From a checkpoint of a small mixture-of-experts model trained on Wikipedia.
Size: 11 layers, 13.1M parameters.
Experts: 32 squared ReLU neurons an expert, 4 picks a token, a sigmoid router, a shared expert of 64 neurons.
Training: a variant of Muon for the experts, 741M tokens, 5650 steps.
Below are experts of layer 6 (counted from 0) of a mixture-of-experts language model. Rows are named router (the router's row for the expert), up (a neuron's input weights, with its number) and show model dimensions 0-127. Each number is 50 + 10 x the weight over its row's rms, rounded and kept within 0 to 99.
After each expert's rows: a language model's description of what the expert responds to. This comes from a sample of Wikipedia text that the model never trained on.

# expert 59
router:50 65 24 34 53 42 65 45 44 47 52 55 67 40 50 58 51 61 47 47 59 39 52 49 21 54 40 49 52 57 46 39 46 35 44 55 50 62 42 61 54 38 45 37 63 48 46 56 56 46 52 46 33 50 54 45 53 54 59 51 61 53 53 57 43 64 60 45 40 56 62 54 57 53 66 57 60 30 38 63 58 53 56 56 28 56 61 46 45 32 66 50 46 60 49 62 46 48 54 28 52 32 55 41 34 49 41 71 34 42 44 65 42 47 47 43 47 29 39 62 60 43 45 41 31 51 49 61
up0:37 51 51 44 49 50 49 50 52 57 66 55 32 34 60 61 60 43 51 48 56 51 37 44 36 70 46 58 42 48 46 37 54 34 51 43 37 45 41 45 58 53 46 51 54 35 52 50 65 61 34 42 56 43 54 52 29 50 35 48 58 63 40 47 29 49 55 67 44 67 42 65 58 54 45 60 38 25 51 57 59 60 61 54 35 45 54 37 33 70 49 39 37 25 49 52 63 55 41 52 65 51 61 50 31 40 66 37 44 38 55 57 49 44 52 44 57 45 51 45 40 62 42 63 54 53 35 56
up1:53 67 54 57 63 48 46 50 57 38 51 65 54 47 56 40 48 50 31 39 56 46 43 43 50 45 37 48 52 58 47 42 50 33 41 59 53 41 65 61 45 45 42 54 70 53 35 64 66 43 48 33 42 40 49 36 60 44 71 36 39 58 72 51 57 56 53 35 33 57 50 44 56 32 41 45 54 34 42 60 62 52 50 62 42 60 59 20 39 46 41 54 40 52 57 38 40 35 43 34 57 49 60 60 41 58 49 53 53 60 56 61 45 55 48 49 57 58 27 69 50 51 41 48 54 34 57 60
up2:42 53 29 51 50 58 67 48 34 63 52 52 54 41 43 60 58 46 38 38 42 46 48 51 47 64 39 54 51 34 41 51 58 47 27 59 52 76 46 47 45 32 40 43 45 43 40 43 49 53 43 50 28 50 66 66 50 55 61 53 68 38 44 44 66 64 52 52 37 64 58 43 50 48 63 68 37 58 49 62 64 44 54 37 40 32 50 53 52 35 46 36 40 51 36 50 34 55 51 55 75 38 42 53 60 49 39 56 45 54 41 46 46 65 41 49 48 27 47 64 52 41 43 47 42 47 53 57
Middle syllables of ordinary English words after a short onset, such as em in peacemaking, ag, ardi in guardian, ing.

# expert 54
router:37 63 57 38 54 43 58 44 43 45 58 54 54 43 49 61 51 55 46 67 58 32 64 66 55 53 49 61 55 56 45 43 60 69 46 54 52 61 30 60 50 50 44 38 59 44 45 59 52 68 47 46 47 39 62 51 55 40 61 44 55 46 55 57 29 54 56 39 36 55 61 60 63 50 58 74 50 29 56 57 54 59 70 40 35 29 55 43 48 39 55 37 42 59 51 50 37 78 58 44 45 28 59 41 47 50 38 60 63 35 45 59 43 39 56 39 57 56 39 60 60 41 43 49 43 61 45 49
up0:62 54 44 57 51 54 49 41 42 35 39 39 62 55 26 51 62 57 52 52 33 51 36 63 57 73 54 42 47 57 34 46 70 52 24 65 47 53 49 54 46 47 48 52 50 55 40 54 45 72 62 50 50 31 27 42 53 36 60 55 61 52 67 51 50 62 63 36 58 55 44 44 49 52 52 60 56 30 42 54 68 55 49 40 67 55 57 52 30 50 44 49 56 56 56 23 48 27 65 47 52 51 56 54 41 59 45 36 49 51 63 35 44 59 41 45 56 55 53 58 46 53 56 49 48 56 53 55
up1:44 52 60 43 64 45 62 33 42 42 47 53 58 47 34 37 49 50 42 51 71 53 39 47 38 53 36 56 64 51 51 46 54 46 37 38 66 60 55 44 50 46 40 68 71 68 43 61 60 58 37 43 61 47 54 52 47 37 39 60 61 52 41 49 52 57 52 32 48 56 40 62 64 56 40 57 75 54 33 64 67 55 41 42 40 56 56 40 34 59 35 31 43 43 48 52 37 41 70 52 50 72 57 58 59 38 50 57 42 48 51 53 55 51 46 52 65 58 42 70 44 48 45 51 57 47 37 38
up2:56 51 56 52 47 38 63 51 36 51 52 53 47 54 38 62 44 63 36 39 71 47 41 62 72 73 42 59 61 76 58 39 57 52 31 47 52 56 50 48 33 42 39 62 49 51 34 59 61 55 43 47 47 37 58 61 47 31 51 66 57 55 51 47 59 50 62 50 36 47 46 60 51 60 48 51 40 52 61 64 66 61 53 31 47 53 65 39 31 42 47 50 39 56 50 80 46 58 57 46 58 47 59 45 32 56 56 46 41 40 48 46 59 41 69 47 57 52 57 59 42 41 47 51 46 51 32 50
Common nouns after the or his in sports and institutional contexts, such as league, club, basketball, all-around, university, firm.

# expert 0
router:30 69 36 46 60 48 68 30 47 66 39 45 69 36 51 54 58 66 51 46 54 46 47 60 46 56 50 57 55 82 51 43 51 60 42 52 55 56 47 44 47 37 49 68 54 65 54 59 46 42 33 34 52 44 55 43 50 71 41 50 53 53 53 45 38 56 62 42 23 55 52 66 55 63 64 64 62 37 51 55 56 54 66 52 61 47 50 48 48 63 56 69 50 59 52 48 41 48 68 50 54 51 53 64 50 39 51 65 61 50 45 41 50 42 53 53 53 65 42 64 51 41 41 48 56 64 57 64
up0:40 48 39 48 65 46 47 28 37 58 55 39 58 40 74 46 42 58 50 58 57 50 46 43 30 70 52 51 33 53 46 52 44 51 20 49 40 60 56 40 50 43 54 59 63 56 42 56 60 43 49 43 31 38 59 42 38 52 51 53 53 51 48 56 56 59 44 47 41 32 68 70 54 54 63 53 39 40 66 22 59 46 48 54 40 42 50 51 58 64 35 63 48 42 43 45 65 58 54 42 48 50 40 52 41 41 36 42 49 59 51 37 51 42 58 51 56 39 35 56 68 53 46 58 41 44 40 70
up1:33 62 54 45 62 37 54 33 54 58 52 45 55 46 33 47 59 44 59 39 60 36 51 50 57 61 45 63 42 57 53 38 60 56 39 64 35 60 54 50 43 37 44 52 58 59 39 38 43 50 48 52 50 67 47 36 58 54 68 57 36 52 44 49 36 58 47 53 62 30 40 65 55 39 70 56 62 59 59 45 57 57 68 46 60 48 59 35 42 48 63 52 50 51 54 49 60 52 63 57 54 56 31 48 52 49 51 58 50 55 30 39 30 44 65 72 45 53 52 80 43 41 39 46 34 64 59 58
up2:41 63 29 39 48 56 75 65 38 61 62 52 54 61 34 40 57 66 51 59 67 41 51 59 51 61 39 56 58 58 68 36 42 60 31 39 54 62 62 60 72 37 50 59 60 51 45 62 53 57 37 47 49 50 56 48 36 61 50 45 53 47 46 65 44 52 57 40 43 44 59 55 50 62 55 43 51 36 53 50 60 56 54 52 48 39 38 62 44 42 39 57 33 63 34 57 37 45 72 61 52 43 53 58 57 50 45 50 40 54 48 37 54 40 51 34 48 54 37 60 52 37 46 32 51 53 62 72
Final pieces of split verbs and words, like -ings, -ered, -l, -ank, plus sentence-ending periods and list-number periods.

# expert 19
router:35 69 33 37 57 40 66 43 45 47 46 60 52 43 45 61 50 60 45 64 69 42 57 63 45 61 43 58 54 64 61 50 59 71 44 51 64 60 40 61 55 43 43 47 54 46 39 60 54 61 44 48 47 46 55 49 48 56 56 41 55 49 32 54 33 51 55 46 43 59 51 65 55 56 63 61 53 32 47 57 54 54 77 38 59 26 59 51 42 32 53 45 44 56 48 63 32 76 62 41 51 32 55 46 52 44 46 64 48 30 45 50 47 41 47 37 57 43 34 56 61 50 46 47 41 58 46 35
up0:58 66 31 65 41 29 56 44 59 49 57 40 36 38 52 55 47 48 51 57 64 63 44 50 47 57 50 71 41 66 55 59 48 35 34 39 68 40 59 54 57 49 54 38 53 48 31 79 44 49 42 52 68 52 37 54 56 44 42 48 61 49 52 54 28 50 45 44 33 48 51 56 54 66 53 60 63 53 36 52 70 47 55 38 35 58 57 51 38 57 55 51 43 35 52 49 56 54 59 63 57 47 71 48 49 48 52 52 53 47 62 35 59 55 62 46 55 56 67 51 28 55 53 60 48 37 35 49
up1:50 49 52 46 59 40 50 40 34 57 56 56 66 37 42 67 41 66 46 55 54 56 57 49 56 56 43 76 51 66 54 56 50 46 40 58 41 55 76 60 43 45 32 59 50 40 44 55 64 52 33 38 55 41 59 53 50 33 56 59 52 52 42 55 38 50 49 52 34 40 28 32 69 49 51 52 45 49 74 49 76 63 41 54 44 35 54 30 48 51 46 36 43 60 72 49 46 47 56 32 63 50 61 44 53 45 52 66 53 52 47 49 59 47 53 40 43 56 46 60 53 32 49 49 36 48 43 46
up2:33 54 58 67 50 33 60 26 35 39 50 55 47 17 45 49 57 54 37 47 59 34 48 58 42 69 35 61 67 69 45 38 44 54 37 51 57 50 43 49 36 41 31 53 41 51 31 47 48 54 39 49 68 40 49 51 62 50 51 54 63 57 44 49 47 56 65 50 50 49 44 38 46 69 63 69 43 53 30 54 66 43 46 65 50 39 47 30 40 46 50 43 45 64 57 51 42 39 48 59 53 54 47 49 45 51 54 65 42 53 43 46 40 59 61 43 48 50 50 70 38 45 50 55 56 44 46 53
Whole everyday nouns, adjectives and verbs in prose, often followed by "of" or "in", such as country, government, cities, lives, supporting.

# expert 63
router:41 63 41 32 74 53 48 53 42 45 54 62 53 44 39 40 61 52 32 67 64 42 34 68 50 48 36 60 59 70 48 37 38 50 44 43 59 64 40 50 47 43 42 42 59 46 33 69 44 48 24 36 45 53 54 54 48 66 40 47 41 56 47 69 43 54 72 39 47 53 60 46 49 54 60 46 42 51 56 51 48 52 44 26 50 40 49 36 44 45 36 53 39 77 52 46 24 58 52 36 50 43 48 47 41 48 54 41 42 52 55 48 53 30 52 42 48 39 46 52 49 59 44 48 46 56 51 50
up0:53 53 53 53 57 58 38 54 46 41 44 48 38 55 38 69 47 42 38 70 54 24 50 64 55 64 73 59 55 58 60 45 46 48 35 61 53 58 45 62 50 57 52 41 51 39 41 50 40 49 41 47 46 56 64 41 64 59 60 43 43 62 57 52 31 77 68 48 57 56 49 24 63 46 65 36 61 38 49 51 52 79 54 29 62 40 46 60 49 58 40 41 48 41 50 46 59 54 51 46 52 37 51 59 49 48 40 44 40 67 56 51 56 51 44 55 56 50 56 34 50 56 52 64 60 61 60 54
up1:34 44 53 55 61 57 45 40 38 64 52 46 21 41 42 36 54 45 36 44 60 54 26 52 68 50 40 54 48 54 50 54 35 61 40 41 40 56 57 36 60 50 37 53 46 41 37 54 48 49 55 31 50 37 53 40 38 48 41 68 51 41 56 65 40 50 66 48 37 60 42 51 48 59 47 36 56 74 59 63 63 53 53 22 51 41 61 39 60 58 56 58 43 52 54 62 52 54 57 51 57 43 33 66 41 47 57 44 43 49 68 44 70 54 49 52 47 46 62 54 58 71 49 54 59 55 49 45
up2:59 58 40 41 64 30 51 47 38 34 40 34 46 59 53 48 40 51 36 35 56 54 34 59 48 53 56 53 63 41 58 60 55 67 32 56 57 49 49 46 52 41 40 54 46 32 40 49 49 34 50 51 78 49 41 54 47 57 52 44 57 63 47 35 37 62 60 29 36 62 57 35 43 51 55 44 40 63 37 47 45 46 48 45 46 40 43 20 48 50 44 62 64 48 33 63 40 62 57 31 58 51 49 34 33 63 53 48 48 46 68 49 55 54 55 50 49 34 44 45 49 45 61 52 40 41 57 49
Articles, modals and auxiliaries inside running prose, such as a, the, to, may, could, been, plus time in "at the time".

# expert 17
router:36 62 62 54 49 42 58 43 35 35 46 60 48 32 57 62 47 58 50 47 66 44 43 48 41 57 44 53 52 63 60 58 40 54 48 48 55 60 62 45 58 49 40 49 61 45 45 62 50 42 46 49 59 41 51 53 57 48 50 39 61 52 71 43 36 45 71 42 39 52 33 67 48 37 43 52 39 43 51 50 58 57 41 33 38 33 50 46 43 47 39 44 51 62 44 72 32 75 59 37 53 56 46 38 41 40 53 74 35 61 34 41 56 43 64 56 75 58 37 57 46 38 45 56 44 49 43 61
up0:48 60 72 57 57 33 63 58 26 25 68 56 61 38 39 44 51 57 52 44 57 40 35 36 55 62 45 48 52 44 58 35 49 60 52 48 53 54 55 58 50 49 40 52 56 47 50 56 61 47 44 38 45 39 53 53 47 53 57 27 51 40 46 36 54 57 61 50 41 47 53 50 58 49 32 62 29 48 44 41 55 58 53 32 46 57 45 39 30 44 48 50 47 64 43 51 46 44 50 37 56 45 38 50 41 58 60 38 36 63 28 50 64 42 68 58 63 43 52 67 58 48 48 77 37 46 50 56
up1:70 48 61 55 34 34 76 46 45 35 31 58 55 40 56 52 38 56 43 45 49 39 44 28 46 57 58 48 61 54 48 47 58 55 48 45 46 62 60 43 45 45 43 48 37 49 40 50 52 38 56 45 55 61 60 47 44 39 51 55 51 30 59 28 45 39 63 40 47 61 48 63 35 52 45 67 53 45 49 69 51 50 46 51 45 42 45 42 42 40 36 52 51 50 43 57 42 43 76 52 63 39 57 47 52 32 45 46 54 40 53 32 45 43 61 55 60 65 40 64 44 46 41 48 34 37 20 54
up2:31 70 48 32 45 52 55 38 35 46 43 73 35 58 56 49 50 48 44 31 57 43 49 52 60 56 62 49 69 54 64 42 53 46 62 41 45 65 45 48 58 58 50 44 66 57 48 59 46 51 36 43 42 49 54 44 48 63 70 66 43 42 51 44 48 53 71 63 47 57 34 42 58 46 42 53 61 54 68 42 55 51 52 50 47 53 41 40 54 36 49 50 47 46 64 31 45 63 59 47 50 50 31 36 44 50 68 58 54 52 59 66 54 22 48 55 71 52 39 52 62 37 44 67 41 42 50 57
Last pieces of names and foreign words, like polo's o or Europa's a, plus sport nouns such as football, basketball, League.

# expert 42
router:49 54 51 55 62 52 51 43 32 44 59 56 53 37 51 63 38 58 46 59 50 44 31 59 42 56 46 62 48 66 24 52 45 46 46 51 41 71 51 53 56 44 46 65 58 39 30 52 55 68 42 60 57 38 54 54 54 38 58 36 58 44 53 34 49 33 64 43 34 56 56 61 50 46 42 68 65 47 56 70 60 53 47 38 39 58 57 35 45 61 60 35 39 57 59 34 39 55 60 42 66 47 36 56 54 63 53 56 53 38 34 44 49 66 51 47 50 42 49 58 57 26 45 38 50 42 36 61
up0:42 49 43 45 56 45 48 48 42 65 41 22 46 62 55 60 62 58 34 31 38 63 56 52 49 52 53 43 53 51 42 54 45 54 56 71 47 54 44 67 55 60 34 60 50 54 30 75 56 54 49 56 49 68 47 49 73 51 42 57 60 51 56 51 42 30 64 58 58 55 57 55 44 45 52 45 55 40 52 47 53 45 50 49 31 65 45 35 45 60 48 44 45 44 49 45 40 70 60 50 48 33 42 37 43 34 45 63 61 49 45 36 46 32 55 57 46 44 45 70 58 41 28 42 71 42 54 48
up1:46 55 52 53 49 61 47 46 32 65 41 48 41 35 47 40 58 46 44 41 58 47 47 55 54 55 38 46 55 50 29 46 38 47 42 56 44 43 45 62 57 43 35 55 64 42 43 39 62 58 43 57 43 54 45 53 54 56 57 40 35 73 42 46 27 52 61 47 48 60 45 49 36 45 67 54 68 83 44 65 45 57 46 48 46 62 60 53 45 51 68 28 47 55 48 41 43 46 45 32 56 31 40 46 78 41 46 44 59 52 36 52 42 59 40 68 49 53 53 61 59 42 39 40 46 45 42 36
up2:47 43 42 36 49 29 51 36 47 42 63 47 48 52 57 58 36 53 43 54 57 47 56 48 52 47 33 39 55 62 48 42 47 47 29 54 17 45 14 45 45 35 53 50 54 45 52 53 34 65 52 48 56 55 62 49 57 57 47 44 40 60 65 40 62 32 62 57 44 48 57 53 57 40 51 56 57 72 51 68 69 52 49 56 48 60 50 42 26 58 51 45 48 65 49 48 57 52 48 44 61 56 27 48 60 45 51 41 56 23 31 44 50 46 49 43 60 52 49 48 54 40 53 38 45 50 55 51
Colons after infobox field names and field-name words, such as Plays:, Born:, Education, Known for, Genre, Phylum.

# expert 31
router:32 57 52 30 48 57 51 33 48 58 41 59 41 40 46 68 46 60 48 56 52 41 34 47 54 53 38 46 47 62 56 49 50 61 48 39 43 52 60 44 53 41 41 31 57 50 32 68 61 41 40 23 70 36 50 46 44 53 71 45 57 51 47 61 39 55 72 51 34 54 58 70 63 47 49 68 55 45 55 72 54 45 68 51 53 46 47 40 39 40 52 51 28 51 47 55 49 50 34 49 55 55 59 51 52 41 45 58 62 48 51 63 52 45 65 50 60 54 39 67 48 41 47 71 38 49 44 49
up0:52 43 29 41 54 65 43 27 48 48 48 63 50 45 41 45 68 76 52 42 59 54 41 54 43 33 32 49 53 54 44 49 51 58 42 56 53 28 42 59 43 43 45 40 47 47 57 59 58 55 53 44 38 48 60 46 41 50 63 50 59 56 71 66 29 57 35 56 32 48 57 52 50 60 49 53 48 31 71 50 51 46 53 54 48 57 48 47 40 49 55 40 60 33 60 60 57 57 60 63 71 37 62 56 36 59 40 53 37 49 30 56 65 52 52 39 62 45 57 55 37 38 46 56 55 48 64 61
up1:51 52 52 40 46 55 50 26 39 42 61 54 55 43 54 50 34 30 65 38 51 49 55 54 47 43 49 41 58 61 58 34 50 61 48 47 20 47 40 55 53 40 46 48 54 47 32 54 62 44 58 34 55 58 60 50 36 54 41 43 46 65 49 50 58 43 57 37 63 56 47 55 49 49 62 44 37 53 53 51 69 41 39 52 73 72 41 36 49 38 41 35 51 49 57 47 36 34 45 28 53 52 48 41 47 32 48 49 53 44 36 44 64 57 61 74 45 58 50 69 51 51 46 55 51 41 73 49
up2:51 46 41 28 57 55 62 60 40 44 47 40 53 39 53 65 45 58 55 46 63 45 33 59 65 35 47 45 47 57 64 59 41 59 44 54 65 59 60 70 64 34 42 46 70 37 41 69 59 41 52 53 49 40 47 43 48 27 43 49 46 41 44 67 26 39 43 68 43 49 42 60 53 44 50 50 53 49 61 54 56 54 70 51 36 50 47 48 41 52 56 45 42 53 46 38 60 48 46 54 61 44 44 47 43 33 49 61 40 63 38 49 74 43 48 71 75 38 56 53 59 45 55 62 49 51 45 46
Final syllables ending foreign personal and place names, in tables and lists, such as -ov, -ka, -ini, Nakhon, Shakuntala.

# expert 14
router:44 60 26 51 50 62 49 44 39 45 65 64 57 47 36 51 61 70 36 45 58 51 42 63 38 56 36 56 60 75 59 37 53 50 39 49 42 63 39 51 37 29 36 52 41 34 43 64 43 41 37 28 45 56 42 64 38 50 54 65 66 68 51 62 53 50 65 44 51 49 60 67 52 48 55 52 47 48 62 50 56 39 55 39 42 49 39 49 47 53 56 64 42 48 43 36 41 58 72 58 46 47 45 57 51 41 57 60 48 40 50 39 35 43 44 37 44 48 56 56 46 41 47 41 52 72 48 61
up0:46 53 41 63 47 60 47 38 34 69 52 46 56 58 46 67 48 65 40 49 29 53 34 58 39 61 33 56 35 67 56 43 52 49 38 39 46 59 47 58 38 35 41 46 49 36 56 48 52 43 38 54 43 67 60 52 45 62 50 60 44 49 71 52 43 62 57 62 47 58 52 53 60 47 51 51 55 48 55 47 65 46 72 40 49 43 41 69 38 61 49 46 43 48 61 42 43 65 51 38 31 32 49 51 46 31 56 59 51 53 47 43 40 32 31 38 46 51 50 63 49 44 34 53 50 72 34 37
up1:39 56 50 47 45 50 56 43 24 38 54 76 46 45 49 70 53 56 53 49 68 52 55 42 47 47 49 49 45 44 75 33 64 61 68 48 54 56 49 56 49 34 39 48 49 52 39 65 57 53 51 44 46 42 55 48 60 50 47 50 53 60 46 47 40 68 57 52 49 58 52 52 68 38 47 43 43 50 41 49 71 31 62 47 56 37 62 40 57 71 53 72 63 51 44 41 50 52 55 49 60 48 36 49 54 60 52 64 39 38 62 25 41 52 46 47 39 57 67 55 39 39 66 41 39 66 46 52
up2:66 49 46 47 46 58 57 35 25 50 48 56 73 58 57 45 45 52 55 57 57 66 46 67 63 59 28 66 59 63 42 55 36 49 39 26 28 47 63 36 33 58 46 48 56 48 40 55 49 47 42 50 46 41 49 41 55 58 43 47 47 73 51 64 52 30 59 47 63 45 59 58 72 47 39 36 42 38 45 48 46 46 30 34 37 36 54 41 56 42 45 38 62 59 53 53 56 42 50 59 48 63 61 61 52 52 50 49 44 61 48 48 58 57 51 30 51 51 58 53 52 52 58 47 53 50 70 41
Clitic s or m after apostrophes, plus auxiliaries and subject pronouns in quoted speech or titles, such as What's, I'm, did, will, not.

# expert 53
router:52 44 60 37 54 40 65 39 38 39 24 56 39 43 50 57 53 57 53 55 64 42 55 53 57 55 43 60 55 54 57 39 64 73 43 55 57 52 39 63 59 38 42 43 62 54 45 62 59 49 50 47 46 58 72 59 52 44 63 52 54 46 30 53 34 52 64 46 40 53 62 59 58 53 50 57 55 36 27 54 58 60 56 44 32 60 64 49 44 35 40 43 47 48 37 63 39 67 53 47 50 42 57 39 49 44 44 68 39 51 30 56 61 43 65 51 58 39 48 62 69 41 41 55 49 45 45 26
up0:41 49 59 52 66 50 64 37 24 57 55 64 43 44 41 44 54 59 40 65 49 36 48 55 56 61 24 57 49 64 54 33 59 57 31 55 40 55 50 66 41 40 56 55 45 35 28 57 55 55 32 20 53 42 39 54 49 45 38 43 49 59 42 66 54 59 68 47 52 58 42 50 43 50 54 51 49 68 68 67 72 56 53 54 60 51 56 42 47 44 44 45 38 51 51 49 42 41 60 56 46 34 66 36 46 54 41 52 44 43 53 40 63 47 51 39 57 44 60 58 60 47 49 42 43 55 40 58
up1:63 62 50 38 48 50 54 32 40 57 54 48 63 55 41 37 57 48 58 50 50 51 56 48 47 76 52 45 49 57 33 51 56 55 26 43 42 60 31 49 53 35 61 45 58 60 50 56 43 65 47 45 56 35 51 53 59 51 51 56 41 45 33 56 50 49 39 47 39 72 49 55 64 52 43 38 57 47 48 33 74 50 49 47 57 37 69 40 53 41 52 48 58 35 43 42 47 52 47 45 49 53 44 36 62 56 46 69 55 26 38 53 53 55 54 46 46 81 39 66 45 49 31 63 66 46 46 58
up2:43 47 54 58 50 22 59 43 42 48 47 49 27 49 55 67 39 54 49 50 39 56 50 61 54 57 39 50 56 66 67 44 49 58 43 73 50 51 46 44 53 29 57 48 45 43 56 46 50 42 33 60 52 52 53 62 36 55 49 52 54 47 55 58 48 54 67 42 66 62 46 71 53 61 60 46 60 51 55 51 65 46 51 55 51 26 69 41 46 47 61 50 59 53 40 63 34 57 53 43 67 38 61 48 56 53 34 60 46 65 37 43 68 61 62 33 57 50 65 55 51 45 60 62 32 43 35 52
Capitalized or common nouns starting compound names or terms, such as Cup, Order, Cross, gold, engine, Catholic, Dance.

# expert 33
router:51 56 43 64 67 49 52 24 37 32 52 60 51 44 50 40 72 55 44 43 51 66 28 53 45 52 29 48 65 49 44 42 82 50 38 48 63 48 53 49 50 46 40 50 60 59 51 57 54 48 39 43 30 41 54 58 59 35 55 50 59 65 27 52 48 71 60 33 46 47 58 51 41 41 62 47 46 52 53 40 66 56 55 37 57 52 46 48 48 34 43 60 49 47 61 43 49 60 50 48 50 44 49 58 56 51 42 58 41 34 36 53 39 30 57 50 42 39 36 40 43 36 44 47 54 60 47 47
up1:63 51 49 65 54 57 63 47 52 45 55 44 65 45 73 39 66 45 56 60 55 59 44 50 46 60 49 48 60 54 57 36 49 48 53 40 55 58 48 40 44 50 52 67 63 42 57 39 44 53 32 35 39 39 45 51 34 54 56 58 70 52 52 47 51 37 60 36 55 61 56 71 51 54 52 42 38 68 70 52 54 72 49 46 55 65 49 39 33 44 30 41 42 54 60 48 53 46 55 52 50 37 52 53 42 41 50 60 59 52 24 59 47 44 68 35 50 60 37 65 65 32 44 48 46 44 57 31
up2:40 47 48 61 47 46 54 36 38 63 50 63 56 65 51 33 61 48 41 47 49 52 36 60 54 58 55 66 55 50 42 32 57 61 28 66 60 55 41 55 37 40 36 50 50 73 63 42 55 41 55 40 49 34 54 58 55 35 76 43 52 64 51 52 59 58 69 20 51 45 43 63 49 62 56 51 42 48 40 53 62 41 46 57 62 45 53 55 53 34 47 58 51 44 47 45 55 39 41 57 51 38 48 52 69 51 40 58 60 50 52 68 42 48 56 61 26 69 49 60 55 49 57 39 64 51 48 56
up3:65 58 35 82 59 58 56 55 48 42 54 64 60 45 44 46 47 53 48 55 48 43 44 40 54 47 48 57 49 54 53 33 79 47 47 64 56 51 43 65 55 45 41 57 52 31 53 57 52 52 44 65 41 52 67 43 50 37 56 70 43 56 47 61 32 42 45 36 30 37 56 64 51 43 55 61 41 52 42 54 61 57 39 42 46 43 59 45 50 41 45 57 66 64 63 56 44 43 76 39 45 51 50 52 43 41 53 67 71 37 52 55 39 35 49 59 53 64 55 47 51 51 49 46 37 57 30 50
Apostrophes and the possessive or contraction piece after them, as in O'Dell, Women's, Can't, plus its, their, his.

# expert 56
router:45 57 46 59 52 52 50 42 43 55 42 63 45 45 42 56 50 61 39 52 62 61 36 69 45 63 39 71 57 71 56 52 70 50 30 62 53 43 43 45 59 48 43 58 39 50 50 57 55 43 39 43 45 68 48 60 56 58 46 56 70 68 57 39 57 47 72 44 32 48 57 41 65 45 41 44 46 61 52 59 54 58 46 34 57 38 75 33 38 50 50 65 46 51 51 41 52 69 54 49 65 56 62 54 47 48 36 54 49 50 47 65 47 38 51 52 45 29 40 64 58 47 48 30 52 47 33 42
up0:59 51 63 54 46 50 46 38 36 39 58 56 36 46 48 49 42 46 56 63 47 53 59 53 31 61 41 50 41 67 50 38 55 50 44 49 47 43 55 46 34 69 36 56 57 56 65 59 39 44 50 38 60 55 61 31 40 49 49 56 61 68 63 44 66 55 43 43 39 28 43 44 55 46 50 47 52 49 62 75 70 49 46 32 55 64 55 50 53 63 59 59 42 43 60 49 53 45 47 62 34 40 61 50 56 36 51 56 40 47 64 40 26 44 57 60 34 38 73 67 64 52 44 44 62 46 42 53
up1:52 57 57 44 68 44 56 35 42 75 29 38 40 54 57 58 43 47 35 45 52 38 36 57 64 52 40 57 59 67 57 35 65 51 52 52 60 56 50 45 60 40 43 56 62 32 54 73 69 52 53 56 61 67 65 44 61 30 42 42 33 79 60 43 49 42 57 41 27 49 42 50 51 57 63 57 48 56 44 45 53 47 47 40 44 30 55 46 57 46 58 53 45 34 48 34 60 63 45 46 56 57 47 44 44 61 38 52 51 53 48 43 50 58 57 50 58 42 46 48 53 46 49 55 59 32 61 45
up2:42 41 54 57 50 42 44 53 44 41 44 62 56 43 64 56 53 38 49 49 59 64 52 43 44 40 53 47 70 57 47 33 57 48 47 38 28 44 39 68 49 42 34 39 56 45 48 48 66 26 49 46 55 51 54 60 47 41 50 56 71 53 54 56 65 38 68 51 26 44 40 36 64 36 29 63 57 40 68 69 55 47 56 36 42 56 49 40 45 41 48 59 51 62 41 44 49 56 59 49 60 42 63 53 49 57 25 59 41 30 63 45 45 56 49 53 43 52 39 42 54 36 37 48 54 42 50 65
Opening quotation marks before song, work or phrase titles, and sentence-initial The after a period or table cell, as in called "All Star".

# expert 35
router:40 67 47 37 54 41 69 44 47 36 25 54 47 41 40 55 57 58 42 72 55 34 42 57 70 54 46 55 56 53 36 45 57 29 47 56 52 57 47 68 56 45 42 32 60 41 43 55 54 55 46 44 45 42 42 52 61 46 54 33 55 49 22 54 48 61 53 47 43 57 61 51 54 67 53 53 55 24 49 62 60 55 48 49 51 71 57 45 47 34 46 43 43 52 55 53 43 39 61 49 55 56 51 45 40 53 40 57 61 42 42 62 55 31 58 43 54 47 43 60 79 44 37 57 44 52 42 68
up0:36 59 53 49 42 43 53 41 21 41 45 70 43 31 41 52 62 61 38 59 60 53 42 52 54 51 48 57 49 62 58 56 55 62 32 46 50 46 60 57 55 40 23 49 46 45 53 62 56 52 39 39 58 42 52 45 48 54 44 55 53 55 43 39 43 45 58 49 43 48 50 52 59 43 56 40 45 39 47 71 72 68 50 44 46 39 65 32 40 31 50 43 40 61 58 54 24 49 62 44 52 46 69 41 42 39 54 52 41 53 46 65 46 32 44 63 60 51 57 56 45 47 31 62 30 53 51 55
up1:51 60 45 39 60 59 61 40 44 43 39 43 44 58 55 53 42 54 53 57 45 43 31 30 59 64 42 61 57 64 43 35 50 26 52 50 46 46 45 50 52 63 39 37 62 64 47 54 64 46 39 55 45 34 53 35 63 60 50 36 28 48 50 58 53 40 53 44 54 40 55 57 47 51 17 57 56 54 57 50 71 51 63 38 40 50 39 54 48 52 37 56 30 55 40 43 39 61 53 35 53 59 48 35 54 46 26 44 45 50 52 55 46 42 58 26 36 61 43 46 48 57 44 35 50 35 48 61
up2:49 57 45 33 49 34 43 53 47 55 49 48 37 64 39 57 33 62 58 31 42 47 53 55 54 52 51 52 55 52 36 57 44 47 41 44 54 62 53 48 51 51 37 41 63 57 41 36 55 54 28 38 56 60 48 59 46 49 62 64 53 38 65 49 47 52 62 60 54 40 54 46 55 58 56 63 69 45 56 65 63 37 49 32 47 46 53 34 33 31 46 42 43 54 56 38 50 42 40 46 58 72 43 37 49 47 58 65 63 44 55 73 34 39 42 40 61 45 48 75 70 39 39 62 51 46 43 63
Inner or stem pieces of longer words and names, like akh in Visakhapatnam, et in Marketing, volum, tili, electr, environ.